From a checkpoint of a small mixture-of-experts model trained on Wikipedia.
Size: width 160, vocabulary 4696, 49.7M parameters.
Experts: 128 experts in each of 12 layers, 64 SwiGLU neurons an expert, 4 picks a token.
Training: a variant of SOAP for the experts, 561M tokens, 8558 steps.
Below are experts of layer 4 (counted from 0) of a mixture-of-experts language model. Rows are named router (the router's row for the expert), gate (a neuron's input weights, with its number), up (a neuron's input weights, with its number), down (a neuron's output weights, with its number) and show model dimensions 80-159. Each number is 500 + 40 x the weight over its row's rms, rounded and kept within 0 to 999. Numbers have three digits each.
After each expert's rows: a language model's description of what the expert responds to; "comes before" lists some tokens at least twice as common just after its tokens as in all text. This comes from a sample of Wikipedia text that the model never trained on. Tokens count by the router's weight.

# expert 58
router:525473444455575474518492462511459478457448535523567553543525515475466477526510483495547422530426461448550472463474472482461491534496550506551467428503524488468512463504495479525459459570428435499482513500491419429512457571511536454473483499
gate0:573530528448540531538486494455496498490572493621507549470462512513498472434439570507528551536537531515487518525512553476484521490522597453494482508494554486475559521540477478549520567483514377451516441526566542524468445552483573477484493529
up0:514407536525501527519499477484517518469499468504550523502488573541471546540528519474508534511505538515404526512528522435489490511500557440538504458483496451425523594475487444533499471480561405472524467530505504464514483468490602396473466491
down0:518541455541493522496519562457479534540471514515468492482536517521431474531469547498463556518545463482547493519493459486523512508508516495514501520447469518537463499470520571499494562477559515518592414511558494471558481555474506415464494499
What it handles: Month names in dates and tables, plus the piece ay and some capital abbreviations, e.g. 30 September, r-ay, Pr-ay-er, NFL, MTV.
comes before: " ", " of", "ing", " in", "s", "ed"

# expert 23
router:385504506558521461543464508504462512491530532523490523498524444507498498472522448448445446485520534569503456569478463512427461522597517565509483502545469523502537454504497449544512486456458555505479503538516495506448545496576541517410433517
gate0:462543480517444488510480511464541477465449456449484504540470515493487555476493490511534433513425480494478478546547549499530534468488435541485446540407512532477477534511510412475505469485501459493430477499449475575519582509561452577606503516
up0:530470504470548515496476443447531526494495456505496470448476478483477454555474465473487579424515498447422508507491507468491535457552596491486496476555522490470436524422534469546472465466589498510509497480524566425472438541507539552494535453
down0:463546469463573586533595469458527443512512514430522474526440492500484408549522453557450586541418506527520538499566474470463537491501523493471503471512405576441499506423435514468511458480474446490503481491507463570498470585466530504505508548
What it handles: Word-ending pieces after a split stem, such as -ies in dies and subspecies, -ow, -ers, -ing, -ations, -ards.
comes before: " of", " to", ",", " and", " in", " are"

# expert 27
router:477453512449454552449558531538586465482497509527545490453481492421449514534475497548496490500530440508477556471501500510453535458518421430510512514517500558462505565483520446514484514500546469383502465533462588451555455528488450557574545577
gate1:467488553540524484526462386490539520510544467509464468491456520464537517467517508506471537500539543477563501482443505589526545513519482424479526503526432506474489485474494369550484410488441507422546446538457527489565503424540502480511512496
up1:518544452441469546455522491495492495485500496483553493570467495499485542593517484471530522488486487565488461461482525494364500547465496432551479450492537566474498499490433498491473529533523485487467535460522488477458470526512398523446530509
down1:553526493505461502517586499510439530516533411550498470514474509496478554490553540528425453497521565462507483455457514484428491491522540583478440545446526558507454460550464478455541522436515543480538530518564522479482449434550515453547493555
What it handles: Single digit tokens in numbers, scores, years, dates and table cells, such as 0–0, born 1 July, 2017, 17.3.
comes before: " |", "–", ".", ",", ";", " |\n"

# expert 63
router:515553465564542503452505540529473542490494557493557551536523478491478482452523495497477534508485495433477506587467552497415485527545503480520534448501526449559482461474550476524488506508595484535462455442554514470461477520563463425541431469
gate0:497435518530493511476528456516549526489539495452463516479524529518483519462490498455489483576561469481481506492510437450458501472441486508498513499548530513502526408542383492533556493471607445453523525492584533525451514475523533514486462451
up0:430489504581499507457523522555582512501463538515592427465541570528452534544518499462504483499470485418456469596510528468492554472474483472545475485482546489466496448540468552506573471458557462474479515559495502494464545524451541563526452467
down0:466541553523543510517531541487495530515461497511431520500487445482533520481503554485501486435567455456491502594445417453477536603495483477458518489481520479462476556512498518518501524504520502466474474543485462557486484511425513506489489506
What it handles: Abstract topic nouns and suffixes, often in section headings, such as Culture, film, series, history, population, -ology, -ation.
comes before: "==\n", " of", "\n", "==\n\n", ",", " ==\n"

# expert 34
router:476520479521513486472546533528487446560499475481483559558497476500466438473524518585446486437469491457491528458542460501445470522489556497515479502538524502427510482447613538520582518505530430527461445543497498456499494530592481489566483526
gate0:518498487375607490494473505510497459504448472449538476556448414504520446564499507508490541506509425441476556508494492556440457551465554537438470455471466459460521508404528495438611528510494495498510543585536533487526463498447502497529495517
up0:543427487561466481482532448519487538434506501533492467450538519462444537457494453487503476486415554493486462489537438470532579507492476531568544529544506539457447467587459526565477536472558431485465448426446411488446493514515510509519563507
down0:470489509478499658509439540499570556530498548526493508447464503489475431516519450500480458531479560548477420473578517473522453461473449495444465510456499544490564537490460455484514522525530480492531476453494515471456490487504561540439507542
What it handles: Word endings -ation, -ment, -ity, -ary, -ion and institutional nouns, e.g. convers-ation, Amend-ment, host-ility, Council, Party.
comes before: " of", ",", " in", ".", " and", ".\n\n"

# expert 14
router:459517473476476481549530520529517536584553430537492499557504467526530535503554519476467567548512501418443467516520480563505502484547442430513498534434473548469494468553522541451506438502541510466467495388534477541416518492447459542512443493
gate0:478482471540480582508477477492530580584428505614432491462464500484464461487511634444487548505432447488464468481488522488547497451477424458571479541473519508528493508504452541565492556499520570552468548511423518502520471475533551526504464535
up0:525495570454554418499508595478494449395579437474499559582509488498522544507507443546443526545530538526559508508534457538478509485492452520491578482528501546534504554519518468459498394518491417465583573535616567472447532481550444501457532505
down0:479474530567524577471543560531509498495477515507394503455454468490432502396531515538427505519457451521535479465467502509500574458505525459543430532561530536500490482448508550508450519475488500582470623525484468506512488510442469541523492482
What it handles: Prepositions linking a noun or past participle to what follows, mostly of and by, as in works by, headed by, edition of, released on.
comes before: " the", " a", " his", " an", " their", " its"

# expert 50
router:426516471450468556516462469522466502561530535463530566530541508532536437456496461493517493422505557468517441514495462473441449541528509509529553534471550497457418439467508519458572460447552496530555561542478491454492545458560485459558556495
gate0:462397535524481537571478544415517534448541436417536543495498475575544529526490494473533435503502470519560556420461484443500502409508513471464491457497480471552509477532511486488499445509434520518474500434472510502469506535522599467457466488
up0:539501434437513456505402456481485469514601467488429528536448543550414489481421538460478494535523503511544513490464530528420502530510483495527517468476479473446504452567572460503562476491452510410502484543397504504481486450539572512501525553
down0:504436512454497546435485459492440521500453500499482544518524551495443469472521475564532523514509498516520494501501534488564443549471563465543513466471463482501553534434526531509498511440584537467384493441466552498468555537487482538538463510
What it handles: Plural and agent endings on nouns, such as -s, -ers, -ings, -ations, -ors, as in Reservoirs, Publishers, markets, visuals.
comes before: ",", " of", " and", ".", " in", " were"

# expert 2
router:540454541516473572442496499454516527489488457404502527531487495550538431510501475529546471508480501517448457492490463439559450527438495559470526563562457483432536504546466589449487455494495472463473468528491530512521421481531530520496469536
gate0:493512514448581508511580522492484477425461547469496546490491419476509456540522472421495464472516493493472515516490486436397539572575487529545508442487451466460495483484518477455447544526508552572477532531482440487452508480501466506490487488
up0:488549524571411535501425548471524505541511438525525511474498581523511500436496481564494523471501493543562486451527507515570489450416500515474500587513533474569521512517505588524577506481508403459521519472514525503541441534458521495487526516
down0:600502470463548525524475483517506469558461471512449448503473442486567521501519489505450526487525442479544517517540502473469488504547551472519506518536440546559455421422446466428487493478488572502500500497484501444552546530506545508504474471
What it handles: Pipe separators between cells in Wikipedia tables, especially after numbers, plus semicolons in lists of scores or dashes, like 0.167 |, 2–2;.
comes before: " ", " —", " +", " —;", " −", " W"

# expert 0
router:457557442458512473490526480590448490412490525569564466495536557503489535490422484512512514513570466517500468501496455530402473481473463488519448483447525482479510532509488456523440452438500560503430452505482529552505495473486459456541487483
gate0:535528505482488501506547552485517504492516527492414503561422489520476566420469488481567505498473542503501592448588464523484535509498452555468464451529443512527496499481569517608529559475497487457478461493509553555522474472566486445468496463
up0:508498512455498492537492498465558470497462464391492470457435544501529509538455423477580484500511495462607500489474492571497437504485595503514476540476560485471522448519553548475502505547539547457423483492499492460462514489471496551509505468
down0:506498475557576512494499547502506492448531496472591497497480475435497544507457455473570529477498483450487478499486495458574523480488546497504447525468482510540513504512546463482501454462487450528414396466472481543496512422479526430504470576
What it handles: Digit tokens in dates, scores, table cells and vote counts, such as 7 May, 1st Earl, (2); also sentence-initial In, During.
comes before: " |", ".", "–", ",", ";", ")"

# expert 53
router:512510514550543531485485469550511527528520580557471517472435535403537445500500525480455451447465549514542427439566532562497521522521528548467458486578450544507434500469503457515536512560516492484471429547455505494542528514584524574467477512
gate0:540505547493554516525509490482483486528479506464525564524528532506592537527537530518519464534510514571501500479506513540500443468473551531513510591606549520454511444480610594526469395428470519495531498480525516523512461522528503525505504535
up0:508543448490469485523514520453523528516514522506520433539468462486434509433484488477496513422526452430475496471504457514472475549515433453399452482429475472549481490537415420559559577554530482514467555479460512457544545497486541479476506494
down0:481471480565487492476467491493555408510510402459483480485481515553480548458533479499531501419494463469501541438556465518495527471470506500582445460524472546517522553482525541505482472532494426509449466547534434510503527507528502460508412543
What it handles: Line breaks ending infobox or list entries, and year openings like 200, 201, 202 before final digits.
comes before: "-", "|", "5", "6", "4", "3"

# expert 20
router:504506581574585520536544592499466511484464570480516449447524536516484525479562496567476436471458556556472501452587446519502545478511516575499552462474515426481546486443540530565483487556511528517537552464469541445418478573511501483461474502
gate0:547538482490474482505476486550488499539467457404471481546467426463472525525437574533555530571536492511553483456587522524515454504477553439563520551464477410555473555511497556506546524522524490516498545447417452533475487507542467534546455522
up0:452474507538479484426488443499585449484448525591525512544434459515516464501551417514490575510496541475554561576432539491528548462494501520434501490524519487538523477468464457505487507547448470524473452530525489426520556477482515429485459464
down0:514530454516511544459519483462503610455533514469513554472563518496522461522545527484503536460460541583557443582577551464488517504541543574489549492524475462453505557438521549531513536559471516532534553513496485517459490490519524553538400502
What it handles: Mid- or word-final pieces of nouns and names like mans-ion, Portug-ues-e, Fig-ure, Minn-es-ota, plus words like women, social, rights, she.
comes before: " of", ",", " and", "\n", " in", " ("

# expert 62
router:463493490439515560541493412483519463509449447569511532557466423535536494562559456606506529473552543520482443467550527552481484507464481501497479564550531545466563499600471529563494431506492522421490517497461538586567482513454499448478462468
gate0:478518469473458550462525526473537519468565567457497538527474486442487553489447507492485490593585446518521554482487552451423441480500476552535507569514478496501473428571518461480480481466477486460480446479491438531487519545512496481490499512
up0:463520481465478561424567526509539575443546543464496505530444483478473598471442510461425470488583468542503554547436525519517491472479496564501503515487507522527505526525429410519516447505490480465504501524508438521491486502494505523469489472
down0:556566457499532561509508507485576498518527501540529516535483500507507517550487534463454540525562512517539460499492603490527451499558447496523557570568493529476512496558444430485450459479441529522510478515434484503508496493524445517442527398
What it handles: Forms of be and have after a subject, especially was and is in opening definitions like DMX was an American rapper, also were, has, been.
comes before: " a", " the", " an", " not", " been", " also"

# expert 42
router:517568543466442529515493434495495500474464564469537474558498501518477504472510569537458511511493520530481465505499468432596557473542393520533481456480498542433513468497480443482455486474497499469593510526494471540504532514456539457449476563
gate0:460496554411530542544497543563544507464433531508532500476464478510454538497523467482498541556497499453511579489544520515583448507476477512482479510496517513544535485545525530387522472515513465546544576521512611470477458461484477546479590461
up0:457475552522535505489452552533504479488478572486551539466526569469514428511494452439518548452623507496495449510457534518550469462509523507366470543496555517450491459455505528509499506534527487485481448502434422500484526528445499541511453482
down0:510569404575473467518489411528492503476518518514536490503460489541522495600487470537468544456482486487505416487502462548468500437446559519447478528514479520423488564464493478474429457546472500524465475564469513528427505462437488580504502522
What it handles: The word to after verbs like ordered, returned, added, plus modals would, can, will, could, may and prepositions for, into.
comes before: " the", " be", " a", " have", " not", " make"

# expert 22
router:494462519575447505558463496453503526548483567565541576490502495505529435510491475487422464507501494483450538488496543463577505506446547504516497609529472502530577480440479523485491436404496507420427488487519567502508451556471514470508542516
gate0:515449534474550544477451477470478521511553478534452472469491572471565519552493559462537532467542492567537481404473483506547526511548559442523492506536466475485462443472487496517541478590462539488512458581504554536523467516499415497508478526
up0:526520479538504512527444539508524490542526475464532507504480491502506474500514545539553477476495525394462521447502536470501458565570483479542443480422535492494519524505470511479539527452417476449452485465553488496502565495474534512446484484
down0:529508557502483497494461554500494509519477434478514516482463479496506460491503474491439522435497470545493424545570533443487502576555503457500572500545568434477494457525482554457530551523498522509465524498538582550501530535465401515424481404
What it handles: Closing parentheses, quotes, brackets, periods and commas ending a phrase, especially in tables and credits, e.g. Soundtrack), "Rei III",.
comes before: " |", " The", " and", " (", " is", " |\n"

# expert 32
router:512511535549535450411500500428474562489507491559530544486504462521442460508501510447508619454422514498452581524463412470425449501582546497485486464483473476497463491539428404486489501512558523518467496418486472479449541573523516439505524487
gate0:439475515491464500538515542502485525585518504459531494519493536456485431494560535498533490493471482559532532521535477488487502459528497438499466471500466480532505531591485513515535468460474467506566531499525598514493542543479473476456459545
up0:477482483491468481490612478503559415558450525437462510487428547580438514535462498441432575539483481495441521449499466484499532487558499500475499530484560530499517519513541579499472546507518502503509481555525459551485529544577481555493532513
down0:505439533501539566510481451467485551479473495487393481424404524485568527521514543416502566547491491545509478544486563497526455515501462524469490512518479548444472456482564480444543450515558500537503493443506506419557487531454485464504454505
What it handles: Common verbs and nouns like used, support, pass, number, Total, also word pieces in headings and infobox labels like A-ward, draft, Pl-aying, Pro-duction.
comes before: ":", "ed", " of", "ing", " by", "s"